Below are experts of layer 3 (counted from 0) of a mixture-of-experts language model. Rows are named router (the router's row for the expert), up (a neuron's input weights, with its number) and show model dimensions 0-55. Each number is 50 + 10 x the weight over its row's rms, rounded and kept within 0 to 99.
Before each expert's rows: "comes after" lists some tokens at least twice as common just before its tokens as in all text. This comes from a sample of Wikipedia text that the model never trained on. Tokens count by the router's weight.

# expert 8
comes after: " the", " and", " a", " to", " was", " an"
router:57 61 34 58 43 45 75 31 55 53 49 48 60 49 66 68 47 68 41 63 55 66 49 66 59 50 52 55 70 35 34 39 34 54 68 55 37 50 31 58 37 26 52 52 50 59 52 58 55 50 49 52 50 52 46 47
up0:48 52 55 44 43 44 34 36 44 47 64 40 64 42 44 43 67 37 66 47 47 40 49 47 62 38 36 65 34 44 52 40 42 56 54 54 42 83 63 46 50 43 46 57 40 47 67 74 32 67 43 19 50 61 39 59
up1:57 49 41 46 59 34 43 50 64 58 43 44 45 49 27 46 49 54 57 60 48 33 58 57 66 29 61 60 58 35 57 57 50 55 49 30 35 47 63 44 45 43 44 63 45 40 51 57 51 42 77 60 44 53 43 53
up2:66 46 59 31 56 69 43 67 57 62 57 33 61 59 66 50 32 40 47 33 53 45 36 58 32 55 38 47 46 39 55 50 42 34 54 48 64 31 60 64 47 23 56 67 44 63 49 53 68 50 40 58 40 66 53 59
up3:57 46 58 54 44 46 35 38 65 65 58 51 54 61 45 79 53 47 51 45 57 57 42 45 63 63 53 46 55 40 45 51 61 48 33 56 57 58 42 57 54 52 78 61 50 62 68 54 46 66 46 44 40 46 44 46
up4:41 55 51 63 50 51 53 52 44 54 55 48 65 66 44 30 45 48 61 46 46 39 40 57 60 39 59 45 44 51 51 58 54 57 35 63 58 40 60 52 33 38 64 61 69 36 54 57 58 42 52 53 58 47 35 52
up5:55 53 49 61 49 53 54 35 40 44 44 47 53 60 55 61 46 59 49 52 43 55 41 62 57 57 35 46 25 46 46 77 58 46 32 54 47 55 50 54 24 49 46 46 71 47 59 52 48 44 52 68 36 58 53 45
up6:39 48 58 59 57 43 50 62 66 55 46 47 47 71 52 47 51 61 58 51 40 55 41 42 58 61 42 51 47 54 43 54 30 35 70 49 48 51 59 51 44 42 63 52 27 51 65 62 52 45 56 54 50 59 38 37
up7:70 49 48 47 56 63 57 46 62 37 54 43 49 50 37 47 61 53 52 46 51 43 47 50 34 21 47 69 43 39 40 52 51 77 46 37 37 43 48 52 64 37 40 46 44 63 48 64 47 57 56 66 43 22 62 42
up8:56 61 47 34 36 58 58 47 45 45 71 50 43 52 37 65 42 70 65 48 42 52 44 65 48 50 51 58 50 52 54 43 57 51 43 65 53 52 52 49 45 55 42 48 63 55 50 47 39 40 53 61 40 57 56 51
up9:52 38 60 55 60 47 45 36 47 57 56 39 51 34 53 47 41 52 40 42 44 58 46 57 57 57 47 44 40 39 55 49 54 42 63 58 58 44 28 38 64 74 39 48 74 40 47 64 52 40 62 64 51 52 55 34
up10:61 54 49 59 75 63 45 43 32 56 54 58 53 53 44 46 63 55 54 54 66 54 46 56 43 47 56 48 37 45 49 58 46 67 46 64 56 46 36 54 45 47 49 48 65 42 54 51 64 50 75 60 50 47 63 48
up11:48 37 46 50 60 33 51 53 57 49 56 71 53 55 36 56 38 55 49 43 62 45 70 68 59 45 45 50 48 58 52 60 27 57 44 66 48 51 56 57 48 46 60 59 50 57 72 58 64 72 58 64 58 55 48 57
up12:55 42 35 57 48 49 53 56 40 31 41 69 62 40 30 58 62 51 59 57 42 63 33 53 39 38 48 52 49 51 48 50 57 53 50 59 42 65 42 48 41 55 37 45 56 42 63 46 53 34 51 48 56 34 50 36
up13:41 55 59 47 58 27 54 40 64 57 43 55 50 42 52 59 36 52 69 45 54 47 51 56 49 43 36 62 60 38 42 52 52 48 46 58 50 56 46 59 46 49 47 47 63 65 50 44 44 40 53 41 35 40 62 67
up14:46 62 44 42 23 58 40 21 42 41 56 71 51 53 45 32 61 59 50 53 36 65 48 68 58 58 54 55 45 44 45 43 39 54 73 43 57 46 64 49 55 46 58 64 23 70 56 49 57 62 41 37 66 40 72 50
up15:63 37 41 49 44 63 44 45 42 51 44 64 49 41 59 57 64 61 47 51 58 41 44 58 50 57 51 53 39 58 44 43 37 36 57 35 35 39 44 42 47 55 47 43 55 30 62 53 54 53 63 53 44 54 58 57
up16:49 68 64 49 45 50 55 39 54 59 55 61 65 40 55 48 61 51 35 52 42 43 43 58 41 40 38 59 54 46 38 51 55 64 24 47 57 44 57 41 39 42 53 46 46 38 66 58 63 50 39 46 44 65 39 55
up17:55 57 46 46 45 58 50 52 56 58 45 33 56 50 41 32 32 43 48 57 43 48 67 71 47 49 70 56 54 56 47 57 43 47 33 59 45 51 42 45 49 38 49 43 43 69 68 39 63 65 34 43 37 44 53 62
up18:46 50 61 46 39 53 53 41 53 63 48 58 65 40 49 51 50 48 29 34 36 49 47 55 57 56 37 65 47 41 35 70 52 50 38 54 46 42 31 38 61 51 35 64 51 50 53 51 59 50 76 50 31 58 59 49
up19:50 41 60 52 43 52 45 66 43 67 54 59 43 44 48 58 32 46 46 57 66 52 37 91 42 62 48 56 44 55 40 63 53 39 36 54 38 50 52 65 35 57 51 63 49 62 56 40 56 58 21 45 52 53 48 49
up20:42 58 63 65 45 44 42 50 64 60 55 53 68 41 70 70 68 26 77 53 59 52 54 64 61 44 57 58 55 44 50 66 52 44 59 60 47 69 30 58 40 54 55 48 30 52 61 51 72 44 47 54 44 40 55 35
up21:52 53 54 28 53 51 58 42 57 50 61 37 38 64 40 48 46 54 46 35 54 49 60 42 62 61 70 47 42 51 36 42 58 63 50 81 43 43 39 53 56 37 45 49 56 52 53 41 39 50 47 62 42 43 52 62
up22:42 61 33 44 31 65 53 41 55 62 39 49 50 50 53 49 41 42 47 58 38 60 61 50 46 54 61 56 47 37 57 48 47 56 41 52 56 55 49 49 55 57 53 47 34 52 56 54 52 46 48 40 42 41 70 47
up23:51 37 55 45 59 18 45 45 50 49 40 61 50 42 47 43 59 44 58 41 52 50 50 41 32 30 50 36 33 51 49 38 62 57 71 46 58 49 51 42 28 39 41 57 58 43 39 50 71 46 52 38 41 41 55 56
up24:42 39 55 35 45 55 57 58 50 43 39 39 39 52 70 40 66 52 50 41 41 42 34 50 46 65 67 40 48 63 35 44 49 46 49 46 66 42 50 50 58 40 45 52 40 46 38 61 67 53 69 55 52 53 63 59
up25:40 54 41 51 73 38 48 41 48 47 36 50 59 68 53 63 53 51 30 48 40 47 51 50 56 35 41 72 66 66 70 39 43 43 45 35 39 38 43 51 49 46 44 54 42 64 47 58 38 45 57 42 46 51 56 55
up26:38 63 39 57 53 69 46 52 51 51 39 48 66 40 42 45 41 57 39 52 52 70 45 58 56 48 49 53 43 41 47 53 51 61 42 34 43 40 36 57 44 51 46 51 51 53 50 35 42 39 42 68 54 37 21 63
up27:53 46 53 58 58 56 47 32 61 38 52 52 60 65 45 48 49 62 52 67 52 41 62 46 51 58 48 66 48 61 52 64 57 59 41 46 59 58 58 52 41 44 63 52 53 54 49 65 48 58 66 50 38 42 54 47
up28:51 42 54 39 32 60 75 51 46 45 43 44 57 54 54 54 43 49 47 46 34 39 46 52 59 48 51 60 69 57 63 39 51 57 54 48 56 29 53 37 49 40 47 51 37 54 37 64 54 55 41 54 39 50 56 55
up29:67 54 57 47 45 45 69 51 50 34 59 43 62 63 49 28 61 52 53 53 56 61 61 61 62 47 48 56 56 45 68 47 51 70 56 74 46 39 44 49 40 34 35 49 59 65 48 47 44 47 52 49 52 43 44 65
up30:47 57 17 46 59 52 71 41 63 47 49 53 67 51 56 52 38 61 48 48 36 43 32 56 34 46 59 48 59 45 45 45 34 53 58 63 71 53 60 54 37 57 53 73 46 51 65 44 52 43 45 56 49 41 44 53
up31:41 62 36 57 70 53 41 53 61 39 51 49 60 39 54 56 48 53 57 56 40 61 66 45 42 72 33 55 47 41 39 49 56 55 62 54 37 43 47 48 40 40 50 50 51 52 67 57 67 63 52 49 51 57 56 51
up32:56 23 55 49 52 64 36 40 44 64 54 43 39 65 64 61 59 45 31 64 52 56 47 51 40 53 53 56 58 39 51 58 56 46 44 48 54 46 47 31 45 41 56 45 52 51 56 80 46 56 64 53 54 52 61 54
up33:49 58 65 51 65 71 67 66 54 38 49 42 57 36 49 62 40 57 49 33 53 61 41 62 43 52 37 57 70 51 57 44 41 53 47 50 55 42 42 37 58 47 61 40 41 53 63 53 56 46 32 51 18 38 59 42
up34:58 62 47 67 38 50 46 50 29 40 45 58 44 58 29 53 49 63 48 58 39 43 71 58 71 48 38 72 62 39 56 41 42 56 39 57 48 45 48 47 43 46 52 52 63 39 52 51 39 51 21 68 47 33 52 66
up35:31 41 67 47 55 49 65 50 62 42 28 51 60 49 50 85 56 44 51 43 47 57 43 41 58 47 47 43 64 54 42 42 51 42 43 48 44 38 35 48 55 43 33 42 48 25 37 47 58 69 45 60 43 34 59 61
up36:51 61 56 33 50 36 61 61 42 49 50 52 53 42 67 38 63 43 62 63 40 53 55 49 34 61 51 62 49 44 49 51 54 68 48 43 50 71 58 38 51 26 47 49 48 55 61 50 35 54 47 46 46 52 71 49
up37:48 61 43 44 30 32 51 68 44 46 55 61 42 60 53 60 45 51 56 54 51 71 44 58 68 59 43 51 46 50 49 43 39 45 58 37 48 46 46 67 38 46 54 40 42 29 57 30 39 33 33 40 52 45 37 38
up38:43 56 40 69 50 70 52 41 46 43 42 50 44 62 37 41 48 62 54 43 65 54 50 44 75 58 48 47 54 50 57 54 52 65 56 55 54 51 52 46 50 53 46 44 31 45 44 49 47 54 45 53 70 48 62 41
up39:50 41 55 29 58 52 46 50 45 55 62 59 62 67 70 65 42 34 42 50 54 56 61 54 53 37 49 48 70 55 38 45 59 52 54 63 45 53 26 47 45 42 42 53 71 62 48 58 56 41 50 56 44 34 44 49
up40:48 53 32 49 45 40 53 60 52 55 52 37 59 37 41 56 59 64 56 57 43 35 41 55 24 54 48 55 61 36 55 50 49 66 50 61 50 36 43 65 33 31 36 54 46 41 45 52 67 48 66 57 42 41 50 32
up41:57 59 52 46 52 58 47 45 39 31 36 60 56 45 68 50 43 49 55 52 50 50 56 52 49 48 25 57 57 59 60 39 50 51 49 69 46 60 62 46 29 51 51 59 56 65 45 43 46 40 54 54 44 64 49 43
up42:46 54 58 44 40 40 67 44 63 45 40 49 43 43 39 50 37 51 41 62 74 51 55 58 42 48 62 57 66 54 62 50 57 49 41 36 35 48 48 54 35 48 49 54 54 40 48 28 53 33 58 52 28 48 47 53
up43:43 41 55 37 53 58 59 41 56 48 51 55 58 47 57 46 23 54 43 74 75 55 56 79 35 62 67 60 63 47 43 44 58 54 69 57 50 66 42 47 62 55 51 59 42 51 42 48 54 52 54 46 65 45 38 40
up44:46 31 34 56 69 51 40 59 49 60 48 53 40 65 57 56 67 54 45 51 73 41 39 40 66 58 54 46 73 42 56 28 45 70 51 52 52 55 59 58 42 46 41 50 49 38 58 38 52 56 44 62 29 48 40 44
up45:67 39 58 63 65 49 64 57 42 55 55 48 65 49 59 44 55 59 51 41 46 27 42 49 58 49 47 56 73 43 47 48 58 31 42 42 41 40 45 46 63 44 53 38 44 44 57 61 70 21 58 63 50 36 68 42
up46:29 46 42 43 34 57 42 38 50 50 64 51 72 47 41 57 67 58 71 56 50 53 37 51 32 32 50 38 58 53 39 36 51 43 44 61 48 49 44 45 58 40 40 37 70 47 50 38 59 52 45 55 48 61 53 51
up47:53 53 52 46 52 41 58 52 58 43 40 51 51 49 57 62 58 53 55 67 43 59 48 49 27 45 44 40 43 52 34 53 60 52 60 47 52 39 51 47 52 39 49 53 54 49 63 32 43 44 70 60 58 50 61 36
up48:50 51 41 65 51 42 62 39 44 45 44 61 56 43 49 64 56 57 54 58 52 44 54 57 59 37 75 50 66 39 50 55 54 49 43 43 64 49 50 56 51 50 73 34 46 48 47 64 42 35 55 38 54 53 54 62
up49:62 60 34 48 38 33 56 62 53 49 49 55 49 57 43 59 45 42 56 56 52 59 41 47 28 38 45 55 58 42 57 29 45 53 45 53 34 66 56 57 68 50 41 42 44 56 46 54 56 52 44 70 59 33 32 53
up50:59 45 34 40 46 43 49 42 48 46 60 60 53 56 38 45 32 38 59 63 67 47 61 79 48 60 65 53 58 37 45 40 40 49 49 35 52 47 35 56 45 44 57 37 46 30 58 65 64 34 48 39 44 56 65 55
up51:49 53 48 50 63 44 41 38 62 60 44 48 58 54 40 49 66 46 57 43 53 63 48 36 25 64 57 58 42 54 51 40 60 44 62 52 51 32 65 39 63 47 44 39 54 45 46 41 55 44 47 62 36 48 53 55
up52:53 58 37 49 38 42 56 50 37 36 52 53 67 40 56 62 51 49 53 37 36 51 74 41 52 49 32 65 51 56 36 58 40 31 52 45 44 47 65 47 36 38 48 34 37 72 50 52 49 43 63 55 51 63 51 54
up53:41 58 38 51 57 62 53 41 36 33 52 39 50 32 37 54 27 57 46 50 70 48 44 43 36 33 47 50 50 48 61 68 55 46 47 55 43 60 31 53 49 59 40 74 49 55 52 59 52 55 41 60 56 54 46 58
up54:64 67 32 50 47 52 69 46 49 67 51 54 49 54 47 58 54 50 51 63 54 50 47 45 60 51 31 45 50 41 61 63 56 29 48 28 67 57 52 46 50 43 41 54 45 34 69 66 64 47 55 62 45 54 74 63
up55:58 55 40 51 57 74 58 36 39 58 52 66 41 51 70 52 52 51 54 66 35 42 57 41 60 52 43 33 60 32 38 54 47 36 52 48 57 49 52 40 60 49 58 39 47 90 57 65 56 34 40 69 35 59 46 69
up56:42 44 53 35 43 40 61 46 48 47 43 44 64 40 40 58 59 56 57 43 42 34 51 41 41 61 42 68 38 66 41 66 50 63 44 47 51 41 31 54 38 47 43 27 65 51 59 46 62 39 37 60 33 43 40 38
up57:46 59 52 59 68 46 53 58 45 62 32 53 60 44 44 43 62 39 52 37 39 81 44 61 49 41 57 63 52 39 52 47 47 49 62 49 47 60 45 58 40 29 57 56 40 47 38 43 32 55 46 77 52 42 42 34
up58:42 54 36 61 30 48 31 66 40 47 62 46 35 56 52 59 38 64 51 57 43 39 44 71 67 34 80 41 64 49 60 62 37 54 53 56 43 43 55 59 49 52 57 45 50 36 42 51 38 56 61 52 44 44 23 42
up59:54 57 48 48 35 49 43 37 55 25 49 35 45 52 46 55 47 59 50 40 44 48 51 23 45 45 46 47 65 64 41 57 45 52 57 62 47 46 48 31 53 60 51 50 41 60 54 62 45 61 43 50 50 39 61 62
up60:50 53 37 48 58 48 56 54 27 44 53 51 65 55 53 52 45 54 50 76 44 54 50 58 44 59 62 43 56 44 47 63 30 44 35 70 51 52 52 53 56 22 45 50 45 51 50 52 39 57 62 49 49 42 50 67
up61:52 42 52 40 55 47 44 40 62 27 55 52 54 37 59 48 30 48 56 49 56 67 56 51 57 39 44 72 64 42 45 59 53 45 36 55 48 49 39 66 52 56 53 55 53 34 58 49 64 71 65 49 64 40 47 53
up62:50 57 39 49 59 51 58 49 41 39 57 52 61 59 47 52 53 38 59 66 46 50 39 53 49 35 55 52 32 44 42 68 31 73 49 56 51 50 29 53 52 43 58 48 44 48 59 55 49 62 53 45 27 36 65 63
up63:41 67 56 57 59 40 48 55 55 59 52 41 52 42 50 48 52 54 55 53 59 40 60 63 39 57 34 68 52 51 73 40 25 45 36 63 55 41 45 40 59 58 35 30 27 41 54 51 37 53 55 41 43 30 67 44
up64:56 40 47 64 53 55 42 30 38 50 43 60 36 66 50 53 65 35 56 53 40 52 25 50 49 60 48 52 44 74 55 46 50 46 66 45 49 39 34 63 47 55 47 26 53 56 65 43 50 38 63 60 51 20 62 59
up65:31 67 47 37 47 45 35 39 70 48 59 53 53 54 54 47 45 59 20 57 48 39 48 50 57 57 32 45 45 50 47 54 43 34 49 48 51 34 60 49 48 32 57 35 73 60 41 45 46 44 69 26 34 24 63 38
up66:66 58 57 40 65 64 44 31 36 36 51 61 26 48 50 59 41 52 55 51 64 65 44 57 58 49 55 38 74 47 45 46 58 53 41 58 47 63 52 63 35 33 43 26 58 47 41 38 53 68 46 61 45 56 48 48
up67:60 52 55 42 31 65 58 37 50 47 35 59 49 49 56 59 59 58 51 47 43 45 47 55 55 51 47 38 40 44 45 32 29 53 62 61 73 31 49 52 43 58 26 18 36 38 60 51 59 59 47 63 54 42 42 27
up68:58 40 44 49 56 38 42 54 54 64 59 50 35 61 54 41 42 60 40 49 32 55 37 53 32 45 62 36 42 49 38 47 43 34 47 51 39 45 33 42 43 48 49 51 55 49 52 64 67 52 55 55 48 56 46 53
up69:39 48 62 48 39 59 54 64 49 42 45 39 59 36 15 42 57 48 40 55 55 58 49 48 57 58 49 28 60 38 34 51 47 45 48 47 51 39 39 51 31 48 65 48 49 58 58 44 38 27 32 56 52 57 54 55
up70:66 50 61 48 59 41 58 40 57 54 42 51 33 47 71 31 58 66 48 58 41 40 40 51 73 51 43 47 46 57 57 48 39 55 60 45 56 46 57 50 53 32 49 25 57 39 51 60 56 58 49 51 60 45 47 45
up71:44 60 48 52 47 63 62 53 61 47 41 58 40 46 50 36 69 52 49 54 67 39 55 71 58 40 31 51 58 52 56 37 38 42 88 33 45 38 63 48 55 39 49 30 42 67 39 63 49 69 73 53 51 55 36 38
up72:51 52 44 57 44 61 59 43 54 40 35 38 49 40 62 51 42 57 57 49 54 34 47 55 51 50 46 46 46 55 46 37 63 53 75 48 36 50 50 36 35 47 50 58 34 44 45 26 43 51 32 59 44 67 30 53
up73:61 49 45 50 65 58 48 42 37 49 68 51 40 43 56 62 57 41 55 50 43 48 48 61 38 62 56 49 47 51 46 34 57 45 49 38 57 64 47 48 42 57 48 51 63 33 37 45 41 50 67 70 56 47 51 55
up74:50 61 53 45 51 51 53 52 66 65 68 43 27 63 49 63 38 37 51 46 31 52 64 49 44 48 45 56 48 41 39 56 49 51 57 34 53 58 60 60 59 43 48 44 36 41 54 33 57 43 61 41 63 48 62 53
up75:50 39 41 53 52 44 53 57 69 51 59 73 57 39 54 62 55 39 54 59 42 55 50 53 49 39 45 43 60 50 43 38 57 65 50 48 67 52 68 60 50 43 42 46 48 58 32 31 57 45 54 57 43 35 40 69
up76:49 58 39 73 50 56 63 36 46 64 57 35 65 48 54 56 61 65 39 52 53 54 36 43 41 42 35 46 52 51 57 48 50 61 53 57 49 35 67 59 34 55 60 49 55 48 44 39 47 49 36 46 37 40 40 46
up77:52 49 40 39 51 65 56 51 57 53 50 49 35 25 37 53 39 69 47 48 38 54 33 51 52 40 48 61 75 61 23 50 35 50 52 62 46 49 54 37 46 45 42 36 42 57 57 52 55 56 44 61 61 48 66 71
up78:39 50 56 57 58 58 39 36 56 35 59 59 55 47 51 46 49 47 44 52 57 62 46 68 44 34 63 61 66 43 52 51 63 52 65 47 67 67 27 63 57 56 42 52 50 68 58 46 38 50 65 55 38 44 43 54
up79:61 39 49 43 37 55 46 58 46 49 60 61 47 53 53 42 40 66 44 49 45 41 44 60 53 78 52 60 53 62 34 53 47 35 49 29 49 64 68 58 66 36 62 48 62 56 66 23 51 38 50 62 36 55 38 50
up80:36 69 47 64 54 70 34 50 44 51 44 56 67 70 49 44 56 42 55 45 44 47 44 53 42 43 56 59 69 50 48 45 42 48 49 36 49 47 47 53 50 40 60 35 43 70 64 53 51 52 39 57 57 46 68 63
up81:46 49 49 55 46 46 44 45 58 51 52 48 49 65 58 68 55 59 63 49 51 29 60 67 55 66 39 57 47 44 38 42 54 49 65 42 56 51 41 44 42 41 61 80 58 32 45 43 56 59 39 48 45 50 52 38
up82:39 60 41 53 48 49 54 51 47 66 42 62 49 52 45 51 67 48 27 55 50 59 59 66 55 73 63 66 41 58 66 68 34 44 45 56 42 49 39 36 47 50 56 52 59 60 37 59 64 56 56 44 26 54 35 58
up83:50 58 53 50 38 44 52 35 60 55 44 56 55 45 40 53 39 52 55 48 44 43 47 74 59 59 55 57 54 49 64 46 40 37 33 52 47 63 43 71 44 56 48 41 29 39 68 50 44 47 67 56 39 55 28 38
up84:30 33 46 50 49 53 56 24 45 50 49 44 49 41 26 56 40 53 43 59 49 58 38 68 43 57 44 57 74 46 51 49 58 61 42 60 39 55 43 57 48 63 66 60 50 51 62 46 42 55 53 41 45 53 48 46
up85:53 38 34 46 51 62 45 36 54 48 34 40 58 51 42 45 38 58 51 54 57 55 54 46 56 53 50 57 63 65 59 39 58 33 46 34 45 53 57 49 39 54 50 51 52 62 62 41 32 58 66 41 39 41 63 53
up86:60 48 54 61 45 72 46 37 47 33 46 41 51 38 62 52 40 49 39 46 57 60 43 45 46 33 21 55 59 53 67 50 58 56 57 45 66 56 67 47 56 45 58 35 39 47 67 39 51 41 32 34 57 40 57 54
up87:55 63 37 50 52 54 34 45 54 48 48 32 46 61 48 48 53 42 52 49 55 57 52 55 56 61 51 61 39 45 57 35 45 59 53 51 27 55 45 60 35 51 41 59 48 36 45 53 43 57 50 52 51 56 45 43
up88:36 52 40 55 48 66 47 37 44 62 50 38 63 66 48 56 48 42 72 46 62 49 46 52 56 56 39 41 49 46 42 43 63 50 30 50 46 52 70 54 39 51 43 60 58 63 49 62 37 36 44 53 60 54 59 48
up89:57 45 51 69 38 43 63 55 74 28 58 50 51 50 75 63 39 54 43 49 58 41 57 68 54 76 58 40 66 52 48 52 33 49 40 54 53 33 62 39 46 56 49 40 65 49 50 47 54 62 49 50 41 49 57 37
up90:56 46 42 58 39 42 44 47 48 59 50 42 49 40 49 68 50 62 46 49 67 68 46 54 43 64 68 42 57 51 52 49 65 50 60 47 36 45 54 57 46 56 50 49 34 46 53 57 46 58 29 51 63 43 60 56
up91:61 51 46 45 50 53 63 32 42 51 70 36 32 32 46 52 42 48 51 49 33 58 27 37 36 48 64 68 63 41 52 67 60 55 60 37 35 54 49 70 31 46 63 46 52 60 28 54 69 62 49 50 61 44 55 47
up92:19 46 58 37 49 35 51 62 50 36 58 52 67 39 31 56 50 34 62 57 55 37 50 38 33 63 57 52 54 44 38 36 49 62 39 50 52 40 55 52 38 48 45 51 48 73 54 28 57 35 54 47 70 52 32 48
up93:65 33 63 52 54 36 41 46 51 86 56 39 51 48 46 56 63 69 49 65 55 50 44 63 32 59 50 54 51 49 48 47 51 60 64 47 51 31 39 39 41 34 59 49 48 27 47 38 65 47 65 46 72 48 39 53
up94:42 50 36 62 42 43 60 35 27 43 48 48 61 64 58 59 58 56 62 73 51 49 54 58 40 35 41 55 40 58 28 54 36 45 40 57 57 59 41 64 40 54 52 52 54 57 49 70 58 56 40 38 40 48 37 57
up95:53 50 52 52 63 60 35 31 55 53 37 53 53 54 63 52 33 54 64 70 52 48 55 46 67 59 43 62 76 67 48 35 61 58 54 40 60 64 52 60 48 31 43 31 45 32 37 51 58 35 53 66 49 37 40 46
up96:37 53 46 46 55 53 29 36 55 75 48 49 55 52 57 38 55 53 63 54 61 50 40 41 64 61 32 39 67 48 44 44 59 60 27 37 63 75 55 49 47 47 52 51 56 51 56 59 57 48 52 49 47 66 58 65
up97:52 52 67 38 62 58 59 49 53 52 52 57 58 46 35 39 53 34 45 43 28 44 41 57 54 42 59 56 65 53 34 53 52 44 48 63 62 38 63 49 34 40 59 57 58 46 34 76 50 56 56 54 33 66 49 58
up98:55 57 40 59 49 50 44 63 68 49 46 44 58 48 40 42 41 64 56 34 43 55 46 58 55 70 53 58 63 30 63 76 47 48 33 48 59 52 44 67 63 51 47 47 51 33 38 40 51 37 48 74 66 40 54 46
up99:40 59 55 52 63 48 55 37 56 52 61 51 58 44 50 59 33 58 47 30 50 47 37 25 62 49 55 37 42 44 54 48 49 55 48 54 57 49 48 57 51 48 47 44 66 68 59 60 49 39 55 64 38 40 55 42
up100:55 29 58 44 52 57 44 54 37 61 55 39 54 42 39 53 44 75 46 55 40 55 49 54 28 56 60 46 49 53 59 47 31 69 52 56 46 40 47 53 47 55 65 57 64 54 71 75 49 49 52 63 46 51 65 52
up101:61 48 64 55 46 55 34 42 43 48 49 54 76 37 24 53 29 46 44 50 49 51 50 74 53 42 50 47 36 44 60 49 62 56 61 53 31 51 53 62 54 43 45 50 60 50 47 54 26 57 68 61 45 47 49 62
up102:47 45 36 62 47 49 75 43 45 53 51 69 52 48 48 43 51 47 47 52 58 71 56 54 37 58 49 33 53 44 58 60 57 50 34 49 40 51 47 54 42 62 49 72 48 47 50 42 38 43 71 54 51 48 46 53
up103:53 38 37 79 63 56 57 44 48 65 61 57 57 59 46 43 50 41 58 67 63 49 50 63 53 43 39 52 64 69 75 53 48 43 40 65 54 35 43 51 65 60 41 49 67 61 49 50 43 50 56 61 46 60 46 65
up104:51 61 38 35 65 51 54 55 52 46 39 41 47 41 45 39 47 51 46 43 28 55 50 64 36 51 59 38 68 46 46 57 59 48 36 74 62 53 34 51 62 41 45 76 21 54 61 30 43 38 51 38 52 61 52 51
up105:66 53 50 65 41 47 70 59 55 54 43 56 64 46 26 58 49 44 52 52 61 39 41 60 68 47 54 48 62 32 60 65 53 46 61 55 56 57 29 60 56 45 69 53 57 46 55 40 47 66 62 58 43 64 26 56
up106:30 38 39 46 52 60 58 30 44 45 63 41 61 49 55 26 37 52 56 52 50 51 53 60 39 50 40 49 61 51 45 43 44 45 59 36 45 52 65 69 54 38 45 56 50 46 52 57 42 57 35 63 52 47 64 59
up107:36 49 43 52 39 35 45 55 55 51 55 31 47 52 46 58 54 45 39 47 43 37 58 49 43 43 52 43 56 44 40 53 40 71 76 53 46 53 42 72 30 57 62 64 38 48 47 57 51 49 52 43 41 34 83 37
up108:57 53 52 63 29 39 56 30 32 50 48 58 52 49 39 53 54 45 44 45 57 53 63 34 71 48 56 59 53 54 57 46 64 64 59 60 44 54 62 39 26 54 45 37 40 60 36 58 63 36 61 55 70 49 55 61
up109:41 34 44 68 30 52 57 58 36 46 49 67 45 49 48 46 43 56 64 74 44 62 46 58 53 52 56 50 47 39 48 42 48 60 35 48 59 57 59 64 62 47 45 41 39 54 54 52 50 38 52 67 56 48 42 61
up110:65 35 53 38 30 39 48 32 58 42 58 46 42 50 38 38 35 65 54 69 52 41 57 64 53 50 45 67 61 54 34 58 47 59 59 56 37 60 57 62 67 42 46 53 57 66 58 43 50 60 31 53 47 49 64 38
up111:36 51 52 48 68 48 56 59 45 41 39 35 60 42 63 62 50 72 47 61 40 63 39 51 43 45 28 43 67 31 35 54 46 46 47 52 55 57 52 67 31 52 61 51 41 52 45 59 46 74 44 51 53 48 56 50
up112:53 59 42 49 49 55 58 30 56 33 51 59 55 51 39 64 62 65 45 57 37 48 27 54 58 66 40 46 52 48 37 47 47 50 53 54 59 31 54 54 30 41 57 56 70 46 67 47 57 55 54 57 40 47 38 63
up113:79 30 30 56 58 42 49 56 41 52 57 45 54 38 43 59 59 60 60 50 32 38 35 60 50 49 46 47 47 30 56 61 43 45 63 55 61 49 34 68 60 51 41 50 51 60 53 41 84 50 49 56 58 40 54 37
up114:71 48 52 51 42 46 45 46 38 41 61 55 49 73 60 49 33 58 39 59 60 55 53 50 56 51 49 46 68 24 44 28 42 44 68 40 57 42 55 59 52 66 47 41 42 48 44 50 56 70 41 45 56 49 57 42
up115:48 51 43 45 54 49 55 54 40 47 38 53 73 56 59 48 65 51 47 54 50 36 32 63 78 59 43 51 54 58 66 57 58 55 43 54 55 60 43 51 29 34 61 65 56 41 63 58 53 46 48 33 44 48 40 42
up116:44 54 54 40 50 59 54 38 56 45 42 60 50 38 56 45 51 53 31 58 58 48 54 25 58 58 67 48 40 54 54 55 51 58 51 41 74 48 57 39 53 62 37 56 58 66 34 49 67 46 48 56 34 61 38 40
up117:61 51 54 45 54 48 56 75 59 65 41 60 38 46 59 28 31 56 57 56 73 57 53 59 49 62 34 40 69 50 51 60 54 49 55 54 50 44 52 67 43 48 59 38 52 67 35 55 60 67 63 51 60 56 69 60
up118:58 49 42 69 31 56 50 44 46 52 61 49 40 49 55 39 53 34 41 61 46 54 61 50 50 60 40 56 74 67 70 44 46 57 63 66 37 56 40 43 49 65 50 34 70 55 38 60 46 49 51 45 54 65 51 61
up119:45 60 43 48 55 29 39 34 48 42 51 59 46 56 34 40 36 41 40 51 43 68 75 56 42 32 53 62 63 55 47 44 34 46 42 49 40 46 50 60 56 42 51 35 66 59 26 44 61 48 49 61 55 74 53 69
up120:59 69 45 46 49 69 52 53 54 46 72 29 50 46 30 36 42 38 28 28 41 58 64 59 72 43 56 57 44 51 47 47 38 54 74 37 45 47 55 45 44 44 37 45 70 63 45 44 53 46 50 44 38 49 30 46
up121:51 51 46 50 40 44 71 53 51 48 64 55 42 48 61 49 37 58 36 47 48 28 43 53 49 55 49 49 56 45 36 67 56 60 51 51 41 46 44 42 53 34 30 45 37 53 46 64 43 47 30 43 53 45 51 49
up122:32 55 49 43 71 46 59 53 60 40 59 50 50 47 54 58 39 61 55 36 76 61 61 67 40 42 60 42 29 50 54 60 56 60 40 52 48 50 47 62 37 41 30 36 55 49 70 47 48 47 45 62 48 59 57 65